Below are experts of layer 5 (counted from 0) of a mixture-of-experts language model. Rows are named up (a neuron's input weights, with its number) and show model dimensions 0-255. Each number is 500 + 25 x the weight over its row's rms, rounded and kept within 0 to 999. Numbers have three digits each.
Before each expert's rows: a language model's description of what the expert responds to. This comes from a sample of Wikipedia text that the model never trained on.

# expert 52
Description: Plural and name-final pieces in sports team names and results tables, such as 49ers, 86ers, Ebbets, MLS, and commas after dates.
up0:474525499566524460486516496498480485521493519505521511473501431497503469480490501485504497453516487524504481516497503480476551475462535478520508495512572522495486501495501486518493521461465482489510519504487490554503496499577492497552473465480515507498486493496484527465501507478500481499485497539521494509508467505514550490489527561433489529497518531511498509537494526479478497513501538491470515486525469510460512496515526502515485508497495481520514516503469503501457481486480496512504512519557512492473460531473522478531495483499513453470446514532516488491529495498480494484473510484538558428524540556484532492468508474450502503500477548533486449498543545505485531512514533487534482503492495491449506501522532494494449516484533492499492516480519470515486505484485495
up1:486463513508487477475518532481517521450492481517525498504519511504476469482512491450503453487480474516493520531536501501511563468508500499538530509488485504446456475554526520503496524485557497513473526436510488498520513494475545485469509493495513500483457521477518510474508541479548493485517496481511518451498533458479516501500511532521495559500537503535475502518519574482524485522481497509469499441519470507476506497518510513483503473501485478485513495529491507471510508538525543511517482485502508504497512457500515474487511492529466495509474511505492481513509531527477452449449498463499503487534493541514477491524460489526467505455522501517509471450525460504502481478503525574504483517484482515501502474476526501490537507513482481482476526489538463462520492474563495
up2:525484525471475493491523534495545488495498532533526503476473481536512436501494500496488519515508501551530512511484503485488471526479477540506512546456497523501494471514506524465489444501476507471536555513550511497492459523494517506530528471465512532496478524533516489482530452451449483463472475478518503472571509491551540502471546448505479466497482502516501508482498470529495507467467497538517524515519493512486514545572504498515518507486449478503501511523476510499467485482511500534472468512481506479493532522496496527510510495501488501490482502469564490495530468511507481514491528534487423505502484502456467494465486477524483495473520523478508503510459486444487511498474489476491508482473495507511482500514513473519456508527502523491501522506540476503455516515536523
up3:535495488502515565524472525514486482521509519478526492512488513529490469511511479495513517479510489511520515529477494486512447490517516508444509472490526467508492520476546528509500486501510491478480499526474485459491472561513511480472534479471494512457482562503510508464500502495511523474501488547502515501507471511487505437507488448466444486478481524511484519502483515531516526508554517452470497505491500491560493489507549460466488511496500482547548492527541458486446503483455525548456480508540503501473484571479484507509482504506491489507474510470485513476489487503499466527486499490483524484526476493497489544519460461488457504522531486534501521482506456468506504520489522535546466537518505500509471537479485518527499521469502471524521505487504497511483463486487439
up4:523480515505546543474447483514507486486497490467506471517475531482500524501516497468506496473489502504516499503512478492481477534504472529463533503497510504474473501542489528473515462549506487483504494503487513486524528492512514463507487483526492527493467486501516489469543492514502488476462524559484481503510513488483475432444488534445487531500478473540486481469487500460481493436480529471514495520509490488539543533526505499502481484489499493546483520490506550484481481519502477505449536534515491476505518511425504474534488517536538481464466487504510508478525524490524484517540504528509511547539522538493483475474473507496502541494486500531514507532463479500422513528476470534507467494530507499559488519479495519479506478483509491499532500464501448560486496522535501
up5:499505484486499516488491494499510474479522506506512548485470473520493498488505522501480449504543559533516503492480510500488528482506497481513488441510543518474481445503497510501487516473490494412476515521474521538475489524476518505510453488520504554502493494473486473504486491503509534507491527518503471522517519544528552463496522530474440482471458516481527521525505478501429508496511479532457508473494437496506495514532513497501493503490500548512518489544479454482521483532523470490445499479526494514541492467544526514511504500491509491473501506490511483532539532513523495489510434515474503534463452542511506508522497511445512532467531482464494502473521468497502477487486492521498498528474478516500510501506542507502524510516499529488469551558529471519487472538487514
up6:505512497484518516480481500506525501484486468513478512518433499468527473537496509498461523508524517500505497481503520491511512483460533482497516489517476482519503498490480542477491510462485489534544517479536548496511548468480526514527496467501508466496480461525507513518469437485512492513454475460490523489504495497470475488473484504522468534521433516496536515515501489513467498491474459475449490488473478504456520505478504490511518504487445500457525543509555530496540476509462515492483485451507496489487496509497504483541493526466508495489497552474528494508523507512482437532495532487476475504534477535486463511520472466495538530535487452520498495559504566547512498506515497471520464503463490485537525518463519494521495465508540499462516478552516491526479498520471502
up7:513489482496499526507491518497479487523511519521533494514509534526502471490512492515467513494493542494528533496451501500508492529436502421491506500526540514514515470513500505502492527513522489476455482555519489529535542485514527508562464477473479497510545488438482498458507460532468528538524491474505464546481508488493533468507494493491487489463492492523492465511511504583448512521464538484458502529499455518495500513484471484505522517477492465478467514483481514481479491506503499478499523494500526506499499500521471488491503509520485507466464515538525489521516504505443517507467455507527531478467529509501534491475484494515475470533491486425503478532549501481489504544481464496537555505490508512485483536521529517487509530505479528505488503511537529522492445534485481
up8:520475491503519532527511520508469511487557498464547484500485519489474535450500486517498478485516476494506499501539503516495489522452516468465503501502508498477508484519489547494514505506507470495478482497526519490481521534484538485522478493486527543509449560488499469461544497509545532509497498506505469484507517506497507472429524494526474529500495535520512491530535503549496497465529464536500515504513520511507459493527555455457484480489507491502524496500526547465486483517472537514502524512507522495489524543448493451504521513492520455426520509475481489519482508532491477495556502470517494522475444493530492481472525507527463513486491501518500517493523482479472541516471469480515448508513494504473443535527467539501538519510498503479515510522532482467451500509464475
up9:472491489488519510465551459500485439490541486531499503469523516500502562509498490528512498483483522515474478507479497515470482507507517501502493500501525516530522523505513516509496482459495496499479545457508507515526453502494481477531467523509483531487480505522499484482487526489498495503496505489508502482480549504504512486486529549524486524499517528505503483543552505522511506502546538497436504434486503528476512516579499498462486510493509492520472532538509460468503465512490498532506495469534481481516486537498468473507490476503509493482527477513483483460520528515514475472482495541530484464475486506489492557498554508542505454525451523528481514485527492473523451481487464473535529544524454527446497510503518505527451512512559456496491491546506501465470505464483509
up10:490543485511536507520499494517524497513498529547488482524510509503475488496516469477510516498508522479496519510516537528482474472504472493506483503520539525494434516522553513477495471504543522520466477486516481474539516454478537506470501531485491487542490538524512504462474503503496530510528481504511464495479469474510510522502502490473541492499496547510510482496533472518482518561474499516457511471524541524467509489503506463513532495476465519499473518533479499510426521514531534517495506512528499476489501499484474531462510533496448557523470542517472509485463519507502491491458488514530515507489450432500510520493512510483469506481540543477531517510525478455492495480485503541530477504560505475471491469574545513514533479472507474480496512503505530480512464456498501
up11:507541496500520515495486533518503467502518499573502487476493499526464501486475523518475488490505488508475520486521529502505480489436511444469498522479515499489482489503489538474483479475524529521473489485532472502492484514516511504532467530456510489484496486476507538464468545482518550544557495472527424525480521510498501460472498529509531525512460487480541493516554539534480505530527480469457515475470524523505465505573521489498493475474514483511487498493513491473509468468503473531500523493523510496498486499499472488475504513489471509508528505537510512496495500522504471499457472534484515460496457508534522513507485551521469484562502505526478537541516465465508461465471466538506506490528504483469457505515559498522479528494482493480501512535468507500512460470483495
up12:469470501488532520462500494496488497481519490510524511497496480470514478496507520496507520498513527529505499507522492525486526528439507459470480533482527542492470453487472497463518479532489504531440562537525520541488515475439492485486508497536501521459459486498459483515464499502485539490505485465490527500515522481477504521513506513485459555452503524481513519513490497481482494518527498507538505501467502478493485523491517507564488488494539501506539478512507506464510512530467498569527496528483510474516476519474478461522497474475488497478521528521494523515543530478479494523529484511508459497506520502522509494482513521510537452472477551486517465513485531490509474525477578484492520486504554478501493503483465516522469551528506454534467496567487513481460499532486486
up13:522514538482535499527534486511497499516502480537489511499482512503501515504490489488439500495510509483540485500517509496493522472525460460528563485477558469510482510486501512476501516490463494509499486497496467512536511530493545490517511491489476506509541501502490493515469481490544497501488501490485503505529524517507508486532493483474447462489445521540501531486490510485435507538520494514487476468512524517478481520495501460565485508504472480492517527481522504475551431503469499492468525463501514500524507498533528530535502501469465487505572485470505508524502485492514501508520501577504471444473495464518484550485497520456544538482491512489486483514516513516529478484497498474510421478510496489490532518461554492490451457488519522505529526501495530535448493484478489
up14:492514519503505516482506529494504448492503532518551505492492477483470498477507525536510492493509503532542503548520514505494525509523516512474542498491520503472463509518489510478486470546532521464518529494531481471539513470459513476519513509496477554451463527492478493503508528501505448470484497478515501454484495478489539521493495472496436497472525504488492523478540512503465485506455527548509516505467522522479511531493525489512472484461528499515503521533463485506512457507448556586487497515516515493500466469473506456524497516515481503524466521521499466480541543486474534507494512520494466472537488476523508446482486502549508479529482530473496474522529490501444490519497551505481466477478478478469503549473502528470478474515488492511484452493522496480474490478520490
up15:459467458520501518529512529498495466514521503456505526473517501522488476479506441475506519495479533496483495517469470525481481441496479530462457471532497466466522503533529455487487482507544489499466541474486524475517514479518500479515496449541504498491473509527516472467490515497506496498535469493466486505520490495505479510447520524504491515474554511515504500525475490492496529532486491500467495473521484493508532502532518499457519523495484503456551485557530530498501491513504487475506466521492496490457521497459479490499493504535545469503485515508505511471483514506537492529512544487507479527496480517504498469530475467515541471507531487529512534460491509429560533543501505538509508522504484514493519501495519567537481493474544453507541503464513470463536484476470521
up16:457514494505494460510554514509510509471514493498515494482457515538497506505500490482499525489499501495480511525524516523493492475491539492501578487502503484493500516529517521580501527472544518472441471501511504509461499510510493503519476509436505501502477498468490539519457495494449527509543493476512519478480472484502520481475509474496518498459520485495492523532571517490522511547493487494472493465515465495489492531572499472526466509475525486529522522483473474492491509493471500505486518518524492485458525490456497518497466523464486498499514502480535500505491476574507502490466505509533472500454531505501494511478506485519482466503484463519507456513514492447562530507482455506536505491527477498543501482499514514513492564456468462524511455518546513531476490529499518
up17:469477468499511492524498520509483464486515489516478522530507466538475465479501495443496521504475515526510523488523517478487499532518492513530481512488491481436515469457511505517497524547479454492460517481513487484498519453577475479516537526480496552482503491506512514481479511487517500517508460518496480468531520513522481505453545495543478484509504501568489516520527532524540494542472521509509479541460484522425456511523480515492513509473512483483475515525470481503503461526492545542495503529556482505520508525488509490444497497516464495467437473502534500502484530504540462488492493486517491502505515521531540493469512497493510529494491502529525495510511510478473468452532467502508499496525488512494503522471488502508496538520525468486489528472553471498527476485457546
up18:524491492460497526511544508501490482511505480493515484503513430553458476506486484526473532474480504492521521534496514515517509521520538491482498516491489485483498552513533511464469520484546528467535502540451508509500458523506506502512531479515485486514509492526530497495479487497481509489530442543482514490491482471508457483489482463463498476510516486554517496506478514539537513471507459531465483532546491478478518515494518450475523553481486513504506486505506496462461501506528538510452469504470504482516514464449458463500448516556529525496505507483506479470552504503488491523553469493490527528506536494511502483503529481490481473497498518514510488539513539509448506553493523532498497543526496489533502476520497519529491518463516504450490521473520474492486467462450491
up19:490501514486493508490501459522486528516506513556455487525485498507518518483502529501501486486491504477504504490524540506501509522453492492438494486537495508471489513514545457549497501493524469481523495518506512499485510488509503506488492482466472513502509512518495485484517496464504477543513481556517425505504496570487525450502480419502512489486482473498524491465529539477502501498492494496522526479521438489476493508495512495523534496488475467523504483479504507502499481460516496548499529530509497479499490463493470488508512517472519469478512547486486494497473500512526562469516513467516538495512528509477510458523507499468480510564524512486539450521491506475482511495477453495511497458491522513513468494545531497490508503468502542478466457532512572447462497526570487
up20:522511473493510506526465530541515491472502468532568517465469510500464516484480502545481508492505494487555436525502537505509511538493535519463511538469494502455519486521528504480486514468488479496484502495473475494502508490554518502524499464505497521513510502465497535491496502527511506477474509491548455538524464498467512530497526516520505523494493521482515490540527529542563524503460474501477547500450510521474524495512510483501537496503491486501487505477474526490516485486492517507506522530477477502528513484496500487495456494513515483507523504512481478525482476536529485504499464503442492517532453537506485588509493541515468530516465477511502473516496537484481444504479486480519464517436496519521468539535489505489484543511493486497508505511553456455518514461469522
up21:521482488488485468494498541516489485514532495474522522463504508468488491474496439511533459465496494472502454513509477522515545460535572488568508534495556473489494473469491523506502513519542508485464511514574489472528539500516521480508489480466518543512454477498497491447502550517516502476493488502485534512475498461488477447497549553509487518486487520466486504479529526474519502504503461470496523492541486513488485512557488525514455518508493514541530489553491510504482504472519523527472495518511486502489507536477510532488511508534489490500496507455480483509506491553504510511474475525511490500495485493503487507469451510559490483538527488504487489499510508478482479502498486494524460526502505523481489463487561521509560550521455474522487495488524490488532495507497514
up22:505476506510493505498562485482499501451492496501538519477463507484455543503504487533507442459521511525520520528523505508505522518500503468531507534514527508496496528471519503484482483532530455493513523508518517499528485463471498463488504504448472552492543486526490432524514524503481498555527494523476505491494472486500486512502518509498508504494478488510521511520512523491527519508472509482486471482495524578452543503556521496528500446476529505527516486568465530503492502497502560556493501540520503487477463497513481485539469504493521502508458555541479464500479507472500483510527466462485458464498494525451520518478466507524467505516486505514461487501552497523507450532503515516508484500509514512485496472540521491519505489486499518496508492479540511500456472461467502
up23:476519533545522520505532508535498463493486495526471494488480542525499489501486538472478466505504530494542493552496505473474472510475490508504549516507466487569451483520512502514484477477542479493587485509538504527501510508495510473507505492498524503493469523508529476491507483516524513476488528481457408507516487517530533468436528522515514536488484506471500482502495516495494533498478484523507547515500481493502468504518487481482471534477465468490508506545539516497457452489503497499499510535519519479482519536512501507510467524487515493487523489465523503512475474526511543478517536465514492476536480525499474506522443507477443554506475480515511467482515497483456492467484474539480485502478510512517511509500522512503514527529503477511479418504504456476487516482507485
up24:518512467500546531508496515516490415477540484506475465490502517482503493513486513485524537511511525487508543495516516528482496510484496497515481483545502493536548461492460479492503492491476465514515572509532529472541505532528496468504486512526506506528505500520497496515509505492432544504509478492464471524516467507514517498440499521503463483514502490500526460527513505476490512488498446472505471537428486490539518492484466494523520463509525480506473506501519503477502487534534491496456560494518497489498480581493473523511483499493483489506491495472493475497453531481530496456512508537509464561522505489504495464472499526480530505474474516482477526515471509511528510537487499506502532534528503497469483535549496504498501485551524482519500522474450529512523453492494536
up25:541478493489498483501518499508483498502485479538487522537460466522504458457500488480520530500521480503495516499541499543504471522511474513543506442473502518514450470498497483478489513475517515481456474499469500505501531544466530466520511463471478488472459486505487453488471518502510550478509493529518540532548520518480514506549492480478484502471492537517495557481537488501465506482556448495499518476488471491513499518501493469564471514500506527495534519494481518489440483515471479500519525473525502489497486478486515533497478541439509533448544518478495507490518516483506496491505497510513500493461493512561517521464521468498489479471563457486515494501532450519500499517481524483518468524501551507539492449500507511507516495486542496517511491500555515522482489502486536
up26:512489513498550521502518490495480498535515497485531491487508474492474496456497473512505521484518479513495486552484500512499496467472504534497502497527483476501457505559566471483480520482514511527522504559437532492473458522457537533456499556507503506547507530503545504484499506507523509537520480480496502523505483489514476503461492464494525511502528508539502488542531540502510509523516505520484527477502510524461452504438516489511523482475458477485495522473537547499500490500508502500488478490491512484488536509464498435477482527492534478505514522469498500518497515523471506520482512431527503499511486512528480524521506469472473547516502490532534461458545475460444518510485501549531464522505487511477513474496522510504461504485482473484471467457505473459445498484492501
up27:511504512532537474485485508531474482476497567535500519476484495508466501461503506489508447468523486521527487471546461492495521497450509443507487471557515515517509506438486507505483515468506468501506484460491523491550507531524482550501492464514501499484530452503510462512528450501476582476540455510500518473477532531515512463511547542517495539484531513495498540515483525501484516511476530502461508493492530527532524516523530483491502479484481521478478520497488511472472420504471563530467522490504521474484483539504496483513472511480521508500510509523497470500514493474477476510510466503504552473500483490544528513491493478549472461536479541463489487492513524497517497525493513506505481518504481504510491541490519495498518535526515470507497515515526492527524492491463479
up28:494526482505467450507537548493499481473499487485506521491458498533423485492491498494482473483519517515512519538506493510489533517526482502524533504476540535527458504463498537544490525515525446467500498454522493522520473509545500489521529441461492460500461524490492497510499494495477550524485498515504494467487453549524508488483495542472473516500498513470512532511544516486520542511522482551445467480503546500492496501482530499435518501463506482502568463497477525508521516522473491510503478518482514496444501502476478497515487508483469533520517536505488501502525506502525478461478465511493488451525454541513520510474459493513495523515490465471522517511523487455515470515496485502494429491518493490498503500489523512512512524463475533527493491497541451499515499495513517
up29:474475502530504522472547497481505528463495469530470492476501489524474526480513501518515505467511490510514497495520505504479498524511487491512500511473529517535474521483500524498483489502483458517484483473523519528507507490533477500468507452487470509472543499489537522551527518551565491502549532522472504499516503480528527476473444531473483539545450459549462511488476537530552490482510487492482471511487505521426514508489538480479503498477513476521534494486508483478487524484514559512491482550513502477518499475456471508492508510552537526469475481513490513499532485503489455493470475510515503446536500514490494514456514467435465483495524518512466464487557538474523507541482533557502478473503516517522489483474509511519501498468506520494490488521509477511492482500524532
up30:504490524512507481505514468509537530491493521535471500449463506489488498499482457522475508473494487524528508522499529523500518480499482495526537482483522459527431567519528507503494508484494504534460446492494466466484501547496543508460474518505521522511476507520518497495519516497523524493512530469480551544488449450472507462548469510453535518494496478526512473467474506486537490501543469457503454432488515498479469496489500478494506495493515473480554503470572517514502487452485527537490498453508497473488526515517497513551509521496540480513504506502493504520514508493518531525493505501511501525446515482501492531466506487506505551479520521487491461473516483499494493511502507484539475459496521520494506480473499534525541466471498473483519538532514522494515453536512482
up31:511486474532512485520485498517481495495515476542487485525430529456461510466478486546478452484521472467505467519524508519483532513494522478511507518502517512475535537482484498478466480490534532522520453510521493481510497493536481493499452548493530493505492469576509516501505534503527464536498520478535510494494493489441519497487550490415488551491491483507539522527515517493491494515502503519469532458516482527464483516535513477521507457481469470506484498548531517503506480501445547523529483510494478497493499506470513464481471524489536505503503502516559495489499508518563491521507499516492454508517515491515525539527519478505522515508496510473502437512548542478502529463486496476506488486507499501483488479467529506523506489500471537472517486483525507483492461481453516
up32:536517492503492548492466487520507484476495461543501508486480513504468478463485495550501513509498489484520448508489527515485469570512489500486515475489543484543552491477503480551495523483482473472507488494537529508514503518471488465542520516480494503517444487534518508530516481504484515465472514514524502537502497474517515495518480529465490471498465533518499539504517471565532522492521539507474504532447508491499487502481512471516515532502466511491503487515507465514489450539472511514503493477492492511534443487487482569503471511546501497549546477489501511520454518480524529472497475539476507506509475512482540503494539541488462485481471462494489494478517458490523520485503505520521477571511515461544496511489532549499467469457538491501501497501509474490467474496483480
up33:478475526460507520503547517508522472481526476520467521495502510437485518479484510494496457474480487466504473546553542528499470465499502505517514511488507475530502474541505483536501466528479475479466496526480500519495526453497523502530526521518517507506528497488509478475507453500520505480517496490450508517489541467514486478528480539504505521468503464519469470460536518482439485482525483461470463489492495508471496495488469524522489488516457495546479528473550493458500496513552518519482490480519468507507525506482515576537505518495528467537484532423489523499508509519510485526495511496510475539496532480468467515488507499495526497451533494527467475520507475495499498576488500508535510491549502527522523499481547487496475497475524471529488479470486507468479516505527516
up34:508531512505512466467509503525474489497527520542533499489524482546479507467484508469510432485496523519499559494506450520491501519447482464519459484532522522504441468481492513491505494503494474510477540469520506497505491541500489519472477492478488500492475508500470463490489508461487518504506496474501497547563487500460511539481536523479516529500471497483467472497528507455555495546490488462518527495442495496487494497507514477479454506485462504515483501533465509483530519493547493518527533516519493515512493496500456555483499487496478519473477505501497472547495503525554522497521521527445502486500472494490515509476508518502466545500530511491474485455513474524499482506450481517479507455433493498540507471505543505516515525511533495527494538548473471514499471520538462
up35:475437490503539476499521528522513484447525521473538540522525501519482522473502446491506478480520517536501518506523486553446487469473440482496509480528490484498503535491506509464487501500493478464543503477553512456487534539472506505486524515510482477512516482492519490493499502520460506471497488514515482506537458486485519531473503512510487516484519546494459505531536533494543522505504494483485491520484540518505489502449510476536500475485474523491492517480544530477527516540481508512500507489481525493497440486465483459504464508468445508473498447494523448503512565538530495495521493511504506424510482511552513478463469513532487492470491484515509545521487474475528475499438518524501505522506492490530494494530491485512491507566525481482504509506500495474497481505469496
up36:512490491503474484513511506546501474497512522500505501481494472487518536496506506476475409458522486468538509499516495511511540503493444486533519500493500510512491456438514482524507537534507512493516471482509471521516523507502516499526494451496526473507475497495492465497549499476469494515497482510525503531508498549451510516509506526494457520509483524483520492515511489487498510518461514484511519520515467496494544497495440476482506469481519509502459471516476427490479433460498486513503515513456509491473495503497475522504505518482479525517464538502540469527542493469516464513455481513494493462531515556512527498499506531489471507519468496483510544473567515506549478458503554453500520503506503507549524481498521517506539550507480531480519491538500544539489471515510516
up37:493491515517520490474480523510487555525508500467558512458525532539499487483511452521475514511490483507465451490541443518500514504491509474485480521552515519575523514505516542505497510519526537521444520545499503444554511488505502482510528501511493515486467499522489491442485474482527469480504502477497469494525492524494492483496520468489509484492472518480491489520472575496510509532486486514522507460519478514476517491520509505517514538488479489502545519513483514480523487463535488520507495511493496466493522494453485476474519501545456453486541518477518501450486499538510520477495529486535541503494518478506545529511475488511469476514544518494495468450517502455456485543490502514505490522509463511483468523533501517477488531547476491502485451516481501513509503462547481
up38:560515514496469505481480496507520535533499528490510481445472492508463483514482483527481507481534523531548504496486527493522561493469513509491503503496518469525498537509537486527483454466498524465505485519565491465525478488529496509544490455514492515462483533539494477519528509515487518487501442494495533469502500498470505493510509485502498520502496499541527493501499513526506538542453529522468513449502497526540469517502506499466520541456516526460471479501497552491537480502459497527462495499529535450506470473473511497534473536486518460520514509500510475484488505502505513470513480525464490493516495493514482496529497495508476497485479512402520500516501495482488484456488470471522480488467515464534465510518473481545524501458478501470461475531500529496477500517534453
up39:537523492513532539510515482484497497525514496464490494459519517505519465500495486489461490455506495489470467499470531504512478467482527507536546435466477450554482508455536479478479435492500493516518460531489499510558554455475531504478485477494497513537511489458488483478508522521522501554518475542494551519498499516523475489513513474480494575520512489513560490495521553517468507476481494481470511506500489489526498496449498491490535474472508494467477490488510524478495496473482497492485502475514521467495471465450508487512525532504538503492508537524520532490515510501529502487508517520480556528509537532502484496477452488476503500492490485484524480495470549476550443529505503511521507487492489479498464545502498514528505488498478464451518499524497536522495488520491524
up40:500495457505474537476518517518498469514491510520481527510494496516486545485472505561519524510498516492486491518462493489512472495501460498475485518491483492522502525429462478472495491486466480518512476502456539485545496479502477487497524517530459549534457514520506508514463495493479473519513476481512487483521479497524521519485497495474522491505470511528541524550495515537484514535526481562502531520510544479495505505502537477519507489481512527489555521471469559509486488544517551509470513496509497486548479478485468501479463511500505556488468478515476502488498560528502507460497506525466488507506474492521490513477475490553487476560522538442517510493504520465487505533468436518512477534497483484490508460541511538515463505461485475454505511521533481522527501495522477
up41:484526487469506530537488484497518460459510514478493510502501534507467499498498507487501556499506509513512520503478556525477513522437476485484524518458472505516487501540466561465475453497518483503500504510534509495538510461508541519523514486539473500521510513475505512508500525489472499490509515504479526488485440477493467502471465457555522494495507497530504530480553500536520495502515492471548502502489484503473516521478495477538519492486435531511452503502466500509496504500492481502455519511507533499465526530540501501501495515489551521493481538461520441495517520493464482477498522469516502511445476469476488530480517497499547500498495462521523514486551495473495517477504476531538515499550507533503531506518505478484528511520545517498465514486556498541484467530439543
up42:478520501497519490496479462529546505524513529478481536528519491525434529525482466517503503447493536501525499539474509511500451511487502539480496536515516483504485506500514519500456463479514503475539524476484498439541454550506516453490519545489491513500516504502507516477513558531495514506517509509448524483502511463522536460477498483428508439517489455492498483456496526545504506482466488525525502495533484514495446522496501452484505511464454486498505504492511442479444464490484482503443495489483525484494530503455499466518482549489529502526489489490533508518512491496492537487484488498505512485549491491504440511548499485475494524529475507494486469513535466477462491493498557547519502506491510538487481519500518533488509514516488496499469488487498506492501504504499498
up43:505511480485526524539518509508501502492485507524575492444502534497503480492504502502488507520513517487538536507477470517505522508503519532467495498529512481511473496459483517513511508491545505451496531524542511485503480538512509483496482469461502556463513514515511499483445467514504486536474494497527521481535444512539480493474491456496521485490502534513519497511506529562503533526514492547439500478460502481501464483499538484530512488520485492494535501545459513516516561479445483501466502481517513491510465503483480466512472521487461504518498528494490499458543480491480473463503467458464519537461496507457517464502476494520472460509498498458497515531476502484488498518483491529482501561548529513511454486534524494548453517496471502521467476515504466511472500490507468
up44:541468468505502528519485482502531453497508485504486487470524461530537487517495496502504516500508464490498484496534508518475493471479499509472444459564471550523512483499494522549476495517501491502544494458480481479535514532507496462507508478527531500506534500503541481496444485481514537481517489474468522509496519501527504498470464502500493567503462456460522507506508508490508516496494515493485470525516472500507503499470500465496488500481502524473543510473546490517522456499501511465507492482437531516508509503517469537551498520468469444442536517498463507513498479513536520541493511503531461514487468466518547470478508489485519517460528556514483477486509483508515468505478477516496439512521492510513498455491476526578514472524522500499457493509496501459519481530492512
up45:471499497512508455501588523489496497493526502464513519461516507501503505471508525484511504498495460505486492524551493499487483453469473515562540420523480531506449509501499505483488518502511473479480486490477529521509549512480499520503513467528524537517499511488490501494509517521492491502479498491485504454514531504472486515491508494504471540497517477488507508513511514494516504479475524490489511489544512481468485512476515485466481484471508486479441477510477487495489477511550521479503497494523498485531487537493511480497480500517523465472473547474483447477511555502472489517469526504541491503482507467490522467464492499525480492507540553522491443530512484531460494539495524485482411509558482483469461543481554496510513516541492441506507456528520516481530491523498477
up46:483502503453502545489516515519529470509502469525511530504498492477463482506465513532511489477498517495498499501567498473512498487534498511458490487479487501457496512451522492488479512446518515468512498502450498467488486556519488460482475511476486474512489520499514481492492544496511500516530477538525492482547479469496486495494494508475536503472504468537512547512531499556515529469488465515481537546528488483474517482533538483467521500464529497516503504510510499502476530505518548485438494510523483519464496436438495541510461530515552541516514463514474489479488484556527535468508471510482530477523512542498509525503472547528460537514524486531520541475497506497483495492487491479556502524509514477515521483504536531501529519487512486480516533505538473494506488451528509
up47:523503488506525530478512512515490498514517515501485535475490514504493514513483506503456515503517459494515549510511496509467491458444493471486447429536484479564484476513492496505505511451473452522458504533513512521509538492471507522542515487533498478491529494508487474460506475531478520487516493504412497550509525480506529509513509520485480521513505452526519482511504501527503533483514473494477449497508459495491496496458522510485489497503452464467499507489575527498502462511478489510468531458505537494484519509520466508517507507450529437461538503519478494539498540513509489515538526525514510525497526466500472492480516473489506514455517511495486464505497477503549472556473505511520504479521513514507516456523519471506496492477552507473509519518491504475471466539477513
up48:491515467498511540511520491519501532474493547523500525529528508527499478479508501503524480501499579504526543481472477485485514496537487508440532531497466462514510537500524523519492472475530479509532505488452522444500489498475475453492498515525514486491472516497495502509502545517487474510519513494496515465522493498503514483491504473443493484500516497519481565461490512518558527501506511565524490496521545481548478496480522491528511527480492503522469472514527488508467539508534504521469482506527524467468492458452446492470471525495478534527517479470511529526491479493472538479538467484491509466509530440529498541553483513446495464513468476498490509469505495472531509509488544531488474535535496507469492523501480540503502466470490492507486488497500481478485478505542516
up49:514460486484533494492521505506505533454521556548499515488527506506528492512502494539510520511499481511487577512506473499480502533452465502475512489497476469561531535496496508509516544493501458463511521477540552504474479524485531458483483478495469490491505518498510524527535423493491486525499506488465500474531482483502528455479458493498532502487487465553525515485512542523529542456480518481488471534514486489569494485489496512539502515467480502487528517507490530496500531501484510539514487522524508457464494471486453464526496513478518457492539501480512494474493516519520473477493516529486524490492531455507545476467478484507506449496472509497482563489496519496504521533492505499499463479508494493522461529488498491496516468485511526471466493524520506523465467526549468
up50:566525499494521514507479498510500524509527525500519552450530524544461512478499492509496497513537497521534518493523514524501458548491510479453531495530494477516452501487530535500487480457508467468528533508536511489523457507520499492521488476554510514514490518490483549504487531507448534486518483548495470479526479517553511475491480498487499482505487513484511472496458478516492523488478496468501499522490453505493464492497506504452534521498428501503513493528519482488442431530454510488509469510491507489497505494461487493543498530510551499499519501451516516517472510508471503483483483523514469506505462472501512505529491509466456468476498506520496520488482490461490493519497537521525476481512496527500516576479471540505517513513526476512491456477533454469442488486478514
up51:492500509483530517475476493491484447481528515499572483478571495490527507504496480499497481491512517519472527517500515507478483467511493483483505480564446478464538532531510512445482487530554503476494547491510515490481474509516490474529506556473499517458491508478492514490482465518525538503497478494491507504498471490504520516497457496524509493450513492486479485518519507497533497510557476530509429512472489534520452502511526494509497439503512512518474495477456509495514469498479528506508510493477527486490533562466478438525521503493534475487484473519510435543484527553498490488541486490504489493503490485516523458468506527504492533503534503536457517512524458483513482505478463518518537463529528483517489476483499486496521482538495441516470494481488503505529508476479487
up52:510514505516482477525485551517499479485486466528503469547480514575498471486506462505509525503496542487492491483483528500499477521521467496497531527522511539526536513502525477543500464471510525511545511475519495502507483526527507490492488481495484496494435495549514529498509521509461481483529477528474528513510526530431454485494558479478480452496508506528464508519503497503492510485461454545530510488457482518542502498462484501488487474498495519487532510481484494518424528508543472478476501506489495496511526462477477541459495500508523498509505528503559476452471488502514532465512498537506530499496491478533498539515473529530472500507503501478484558454508512477520471524472537529483505500477498482500513502516511505503538514457488464508506491523511464486536489481575484
up53:505498458491500507465473454490493480512498490502542506537504498459492538500501502471522458498497527522529525485452530542483505529492508500517481533520512520499492512491540495500504506539516498504489465486475489473504465540493513487481539563514522482526489479509494493487470482516494558469518520502497515468489486495489510504460522477481504496464472518462485501437554499474477489499526467557508509528516484511503490500510499511485481488507516480509446483465468475491511492488546532497514516511487547495504466504473487449500509493548441510485471510470505506506533518528550506494527500496535498483541485489521537456472525502506506504530540529463526471530516419455519446525453483489487528541477478525482489521522473509465493500548504503527509469455556511503527490515525489
up54:549536513518518522509547534514490525505511493510507505503469495503467461522491467501471497499505527515520495497513497505496507522516542510458490538525468522511514486518536490525486519522519499511501527477451471475509504523548570473485518451497510508497476500526502480492466518479471504496510513487506486528508536456449561484449508516473484532484452473482523459551465511438553505469445501540513512496505527523482522494500504478509506525462523481501528488537514543499476491497510520504473499507500491471498503466502495456491504475527493505473533501547524489480496496493506505504544459477471465467521493519517499550518485512520523504536478571531510448519507512472484531492488541496492462487460480490489494457446517495498528515508482502474519512522537466460544505466502480